{"n_layer": 9, "d_model": 256, "n_experts": 128, "experts_per_token": 2, "d_expert": 128, "router_score": "softmax", "normalize_top_k": true, "router_cosine_scale": 10.0, "norm": "rmsnorm", "norm_eps": 1e-05, "lr": 0.00251, "seq_len": 1024, "dataset": "wikipedia_en"}
Below are experts of layer 2 (counted from 0) of a mixture-of-experts language model. Rows are named router (the router's row for the expert), gate (a neuron's input weights, with its number), up (a neuron's input weights, with its number), down (a neuron's output weights, with its number) and show model dimensions 0-255. Each number is 128 + 32 x the weight over its row's rms, rounded and kept within 0 to 255.
Before each expert's rows: a language model's description of what the expert responds to. This comes from a sample of Wikipedia text that the model never trained on.

# expert 10
It responds to: W and qu pieces. Letter pieces w, qu, we inside names and words (Folkwang, cookware, Aquarium, Lightweight), also word-initial w/W, dollar signs, and blank table cells.
router [109  91 104 111 128 121 152  87  93 113 107 111 121  62 150  90 116 118 130  88 164 176  75 183 141 115  76  97 151 174 127  92 129 123 111 129 123 131 199 153 131 121  76 141  87 102 135 105 201  63 186 102 109 138 146 116 121 140 136 154 108 140 108  95 146 140 105 146  82 114 142 135 142 136  94 172  83 163 113 126 102 127 145 167 110 147  90 169  96  66  78  96 100 149  77  93 185 123 132  80 151 158 112 136  76 135 123 127 181  95 151  78 166  97 132  94 128 121 127 152 169  83 161 133 128 161 122 152 145  95 159 101 125 138  81 172 154 204 127 108 151 186 183 132 163 134  86 148 139  88 132 112 136 115 118 145 125  79 169  76 137  72 156 159 101 188 194  69 157 108 122 105 178 109 120  89  99  92 116  85 110 129 150 169 106 166  88 138 136  89  96 130 123 192 129  69 118 115 120 127 140 109 112 133 124 131  76  66 192 110  82 150 131 169 107 173 218 140  88 120 183 107 126 119 100 104 165  87 147 151 156 166  99 154 155 125  87 138 136 115 138 127 138  66 115 142 125 116 119 140 127 164  31 184 129 169]
gate0 [ 77 136 125 174 103 155 123 194 131 181 112 138 106  99 113 139 171 152 151 125 146 142 171 158 141 143 192  91 162 136 208 159 119  46 138 126 141  91  56 136 114 130 118  97 129  68 115 137 153 116 148 113  89  85 101 130 182  92 117 121 123 198 109  70 153  61 109 186 169 134 144 186 109 152 173 123  95 162 160 104 102  83 163 122 109  96 107  70 123 134 123 107 113 163  95 107 123 116 109 134 165 120 154  81  77 118 133 146 118 105 152 104 124 131 114  68 132 159 138 115 116 213 132 126  94 165 137 143 152 137 120  98 135 153 140 161 145 122 188 122  87 173 138 126 153 112  83 126 140 100 147 175 193 122 133 179 129  76  77 149 114 134  96 123 130  85  88  97 163 100  99 149  64 122 154 122 205  92 147 111 164 145 138 165 173 158 127  75 108 115 155  98 198 171 158 137 123  58 133 149 143 203 116 115 109 131 121 148 148 123 196 141 139 153  67 144  96 181 157  90 129 137 109 140 141 136 133 139 111 119 155 147 169 134 172 181 140 121 119  87 138  95 154 174 138 106 156 175  89 177 122 168  52 123  95 132]
up0 [ 93 127  98 124  81 127  96 157 117 144 149 100  85 112 146 106 140 124 149  73 123 131 159  72 177 129 175 121 101 114 103 163 140  88 119 122  76 113 153 149 146 142 154  15 141 148 166 198 186 131  96 138 108 131 141 110 156 131 135 104  68 100  88  95  82 167 102 175 123 182 114 198 125 134 126  81  95 153 106 122 127 137 120 151 106 141  95 122 107 139 118 130 181 163 135 111 112 150 119 100 103 151 169 187 149 103  91 153  90  63 122 116 105 115 121 118 125 118 109 136 122 192 139 108 141 138 146  87 178 145 110  58 201 101 133 118  78 113 106  97 111 121 142 109 108  47 144 121 154 112 157 120 150 142 171 178 115 108 160 194 107 151 151 136  74 146 148  90 169  76 110 140 106  95 194 121 171  76  88 106 157 198 192 145 231 166 124 118 132  71 134 184 134  72 139 134  84 148 163  87 100 124 133 129 149 155  96 124 108 115 104 146 134 173 140 126 151 135 127 144 112 145 127 111 106 142 122  98  65 125 140 156 146 118 161  75 126 143 140 126 110 140 122  49  86 137 132 202 161 186  88 137  78 119 158 111]
down0 [150 177  32 132 143 143 160 102 133 157 109  87 109 145 159 110  83 134 201 101 147 109  84 124 174 125 102  90 131 144 184 127 133  65 116 120 111 125 159 105 118 126 103 142 112 159 120 143  90  51 168 125 119 100 156 162 158 174 116 131 142 160  92 122  80 102 132 153 145 143  89 143 137  95 145 116 120 133  54 121  69 113 152 136 136 147 132 180 126 113  68 176  66 163 139 128  84  99  89 163 123 130 108  65  33 110 136 127 112 134 109 178  82 132  42 125 109 137 165 100 113 130 129 168 105 102 129 118 136 125  98  54 152  71 119 139 156 137 166 124 135 104  90 107 127 178 104 153 149  85 120 146 121 135 109 120 220 134 182 103 125 148  79 137 138 159 122 162 185 147 107  91 148 109 111 168 134  73 173 122 170 150  81 150 132 167 135  84 101  82  49 165 102 108  98  78 112 140 117 104 166 141 118 133  68  97 116 121  96 154 143  76 140 135  88 105 118 177 104 102 155 100 101 151 130  77 126 158 125 152 162  98  94 126  91 182 116  65  69 128 114 121 143 165 139 160 124 124 174 154  83 147  63 107 140 134]
gate1 [ 96 140  89 114 119 160 122 111 134 129 157 126 171  88 114 132 128 148 173 131 113 133 123  94 105 130 140 122  91 144 110 194 167 161 103 164 116 167 140 117 145 130 106  62 137 126 185 186  97 123 122 126 142 155 104 164 149 136 142 192 160 140 167 138  85 201 132  76 161 142 135 104 160 132 214 147  80 144  99  66 182  87 103 111 127  89  79 166 140 135 191 152 125 160 117 168  79 128 107 135  65  35 134  51  43 155  93 111 112 155 144 130 119 148 137 114 161 109 115 182 130 127  95 123  89 103 178 104 151 119  61 148 125 174 104  99  99 128 111  99 113 130 156 104 134 122 123  76 166 151 122 102 119 135 134 152 188 143 145 146 135 170 152 123 158 175  46 103 116 108 100 150 233 124 101 128  83  97 150 122 110 175 110 151 109 114 155 147 180 109 118 181 105 157 107 135  87 144 150 107  74 121 123  67 104 148  88 128 113 111 128  91 115 102 133 127  75 169 152 139 159 130 125  89 106 122 119 159 209 132 163 112 161  99 151 173 154 175 111 159 102 107 166 126 115 131 165 123 134 188 162 163  63 105 122  90]
up1 [150  83 153 123 206 126 118 114 118 126 128 132 140 127 144 153 136 130 115 114 141 133 117 148  44 151 130 124 159 102 177 123 101 124 185  74 160 132 153 114  98 203  92 156 209  88 175 161 159 149 112 113 157  80 116 165 126 158 205 153 133  98 164 140 139 120 205 127 105 157 181 199  83  84 125 139 156 175 141 132 147 149 106 119 158 168 150 132  89 164  94 148 112 124 126 122 112 192 130 157 121 132 143 161  90 124 149 115  92 135 105 176 146 108  71 126 133 106 139 108 148 130 145 127 112 102 109 102 150 148  71 147 146 161 143 110  94 115 174 140  90 101 177 106 129 154 150 105  97  84  71  81 114  95  80 189 183 114 133 163 168 152 142 114 164 132 178 154  93 121  89  63 108 106 117 148 141 201 142  76 153 107 128  72 128 132 112 145 105 156 189 100 120 113 117 120 125 153 143 152 144 157  91 183 163 192 139 124 132 102  63 129 137 111 151 126 124 116 119  58 136 157  93 108 152 166 212 161 171 137 116  72 186  73  95  79 110  57 132  70 130 127 104 149 121 124 154 140 115  99 100 163 140 132 170 182]
down1 [ 99 126 125 142 126 129 209 149 133 164 115 177 147 146 153  90  69 128 145 142 102 133 157 167 138 124  61 128 123 137 153  97 166 148 141 135 118 109 145 154 150 136  97 115  64 167  92 125  91 133  95 135 142 181 143  99 164 171  96 125 158 138 111  79 161 100 123  63 115 158 126 132 170  75 208 149 130 160 133  86 118 108 170 128 121 100 144 126 125 135 105  79  93 129 104 132 111 183 142 141 129 102 221  45  48 136 137  92  58 127 128 118  70  48 135  72 124 125 147 158 126 113 131 124 170 113 128 141 182 101 131  93 110 171 136 165 124 130 161 156 154 135 134 134 178 135 161 157 162 138 177  96  88  87 148 135 133 120  93 141 115 146 143 142 182 153 112 205 107 134  94 161 107 140 164 158 148 122 149 202 165  67  86  84 156 135 126 143 140  72 141 148  58  90 120 125 131 123 102 104  97 195  80 131 181 158 115 141 120 113 158 135  71  83 127 164 119  81 123 140 106  95 126 119  52 161  82 174 143 124 143 165 101 120 106 179 127 109  88 163 120 118  68  70  92 126 129 163 141 118  91  98  83 137 133 100]
gate2 [155 131 151 113 100 136 148 159 187 200 145 135 120  78 129 130 124  98 203 115 107 119 127 139 139 123 177  94 130  97 141 131  91 101 142  94 120  80 118 178 101 130  94 102 145 115 168  80  94 135 127 117 164 131 180 126  85 122 154 146 129 109 110 135 101 162 150 148 134 135 166 103 118 119  93 180 165  88 102 133 122 180 159 108 147 148 164 143 130 191 115 138  87 136 148 100 105 157 126  97 124 222 147 125 177  76 160 177 151 108  98 154  66 111  89  69 129 150 114 135 118 148  87 120 120 182  94 176 127 174 141 197 141 100 172 134 156 142  91 164 115 158 109 107 150 113 153 136  29 135 109 127  93 166 179  94 173  84 128  75 109  81 121 160 160 170 150  95 114 128 134 175 155 187 168 145  86 100 138 124 140 125 120 151 134 176  98 137 167 112  77 132 110 153 120  70  85 167 116 143 147 103 148 163 164 148 108 131  78 148 117  73  81 144 121  97 126 171 179 122  84 108  56  47  88 133 175 184 132  44 153 157 129 142 113 180  82 107 176 158 113 158 178 102 102 118 128 131 116 108 104 133 155 108  89 157]
up2 [195 162  92 193 152 128  81 160  77 100 110 145 130 142 114  59 180  59  62  26 116 158 123 128 118 117  93 135  64 142 116 114 184 140 132 128  99 113 128  76 179 143 131 167 103 174 110 115 104 101 109 121 145  85 118 142 149 173  41  67 144  61 188 131 124 110 134 153 112 134 135 148 130 150  82 133 108 121  61 126 206 108  84 137 166 160 102 128 127  92 154 121 130  89 151 115 160 188 160 131 101 112 116 179  62 147  79 149 108 125 169 109 138 135 139 143  63 123  98  91 175 150 126 165 148 133  92 136 100  97 122 119  91 171 149 164 105 152 143 122 105  90 112 105 110 157 107  95 128 134 122 121  67 146 168 166 118 106  61  84 183 141  65 115 177 167 147 118 148 128 143 137 111 119  88 207  64 153 113 118 121 104 125  85 144 153 119 113 103 107 182 103 154  86 111 131 138 103 119 137 135  86 157 132 141 157 156 125 110 162 103 195 123 145  92 114 189 135 150 136  80 137  96 157 182 136 117 125  95 154 129 133  62 148 120 139 114 101 142 117 103  70 106 143 138 136 179 154  85 112 115 106 163 122 141 127]
down2 [ 89 115 155  97 132 153  78 111 137 151 111 185 116  78 186 159  88 167 123 132 194 115 114 129 169 121 158 133  73  85 103 101 140 142  81 109 109 164 180 130  64 143  72  95  95 154 102 127 166 162 168 116 193 121  96  95 114 143 168 150 165 114  92 153 130 164 153 108 134 144 122 158 114 144 109 140 168  84 130 132  63 180 152 149  89 154 162 165 139 177 186 137 121 125 129 125 116 163 168 184 197 106 137 132 155 166  64  94 144 174  86 160 121 178 122 117 148 106 198  99 120  89 134  58 159 131  88 134  99 137  93  79 111 110  95 221 171 111 141  90 182  86 106 196 179 119 142 105 132 154  74  99 116  24 105  94 117 138 152 112  99 128 114 117 122  93 107 130 110 186 184 131 149 181 130 160 111 105 138 124 103 168 128 181 131 145 158 146 135 129 150  94 157 171 113 146  95 138 147 124  91 136 114 104 161 116 115 146 148 197  85 127 154 104 163 171 131 145 136 134 142  98 170 119 163 143 138 169  83  80 136 142 117 138 153 116 162 142  61 147  99 105 140 114  68  82 115  91 164 130 130 161 137 128 138 131]
gate3 [115 123 120 118  77  99 108 151 141 105 109 151 119 152  80 101 143 134 147  67 126 106 153 159  81  76  94 103 112 169 120  96 162 112 116 127 176 149 178 177 105  53 198  80 167 159 147  97  78 125 106 137 107 156 120 137  86 117  84 128 119  87  39 152 130 166 102 161 113 103 134 107 119 107 102  76 150 186 132 132 114 135  76 128 100 134 162  50  88 148 143 198  80 113 157 104  95  63 175 108 123 167 137 145 169 149 112 139  77  97 102 105 134  79 155 200  88 153 163 206 146  86 151 159 131 124  92 159 115 130 108 101 212 149 114 190 151 120 132 100  88 164 122  82 131  61 111 101  86 146 106 159 115 151  74 127 155 129 172 161 182 116 117 101 126 157  90 137 174 117  81 114 105  95 141  85 109 103 149 117 115 136 109 176 140 105 145 179 136 122 133 141 190 157  31  93 113  83  94 175 138 151 174 111 131 112 111 122 173 147 143 149 162 114 177 117 166  95 153  87 141 158 125 143 112 175 145 125 126 150  92 120 115  98  86 141 126 177  94 140 136 143 151  90 137 110 105 158 120 141 120 146 163 165 134 159]
up3 [102 110 134 134  98 122 131 154 144 141 107 117 141 117 162  89 134  99 106 157 175 167 160 202 121 156 129 115 141 157 161 141 103 163 111 149 117  61 124  86 140 119 150 172 109 100 135 134 149 111 170  43 101 147 157 156 149 147 148  97 133  98 147 145 104 137 129  86 104 167  62 108  70  83  84 100 156  91 145 214 155 167 118 140 131 113 164 141  96  96  93 125 123 101 175  91 108  97 165 167 119  93 182 150 157 178 144  90 147 131 107 102 157 115 152 211 128 155 155 141 125 117 139 183 163  98 108 106 171 119 158  86 140  80 135  87 179 190  69 104 138 101  86 110 133 115 151 104  70 125 152 149  69 146 100  83 122  81  85 127 144 152 144 125 117 133  94 107  96 100 118 124 151 159  85 147  74 145 136 142 128  48 121 106  60 180 102 110  81 162 119 137  73 187 102  69 148  70 141 151  95 135 106 150  93 159 115  75 121 157 156 182  94 133 121 129 202 164 122 176 171  98 110  89 133  98 111 110 140 103  79 152 111 155 168 105 162 186 131 135 112 162 147 192 122  89 144  79  90  74 131 116  92 131 128 110]
down3 [146 101 156 152  79 109 132 169 108 141 161 128 148 110 105 104 158 155 138  93 128 150 141 169 139 144 145 101 109  80 126 139  76 139 104  87 118 181 113 152 133 156 177 139 135 175 148 131  93 105 167 104 115  85 174 139  76 137  45  59 121  91  57 128 105 155 103  87 115 130 147  78  96 137 148  84 207  74 174  99 211 210 116 134 123 121 170  81 153 134 137 140 162 143 168 111  88 139 131 128 105 136 149 143 105 148  80  96  99 147 124 128 104  76 115 113 123 103 140 130 120 110  63  54  84 169 106 128 160  97 132 193 161 168 107 166 132 149 146 120 132 112 125 120 135 139  96  78 102 107 166 131  77 128 124  99  92 123 143  92 137 160 194 143 111  90  68 110  81 122 135  56 152 124 101 159 138 150 143 137 107  54 158 137 102 112 170 136 147 133 156 179 183 132 126 136 108 146 120 175  86 166 132 103 199  90 167 116  45 182 102 170 103 152  89 146 102 133 117 154 132  89 130 108 152 116  67 142 149 137 138  73 112 164 112 175 155 150 107 102 102 203 114 105  91  92 140 177 133 108 120 112 123 165 164 114]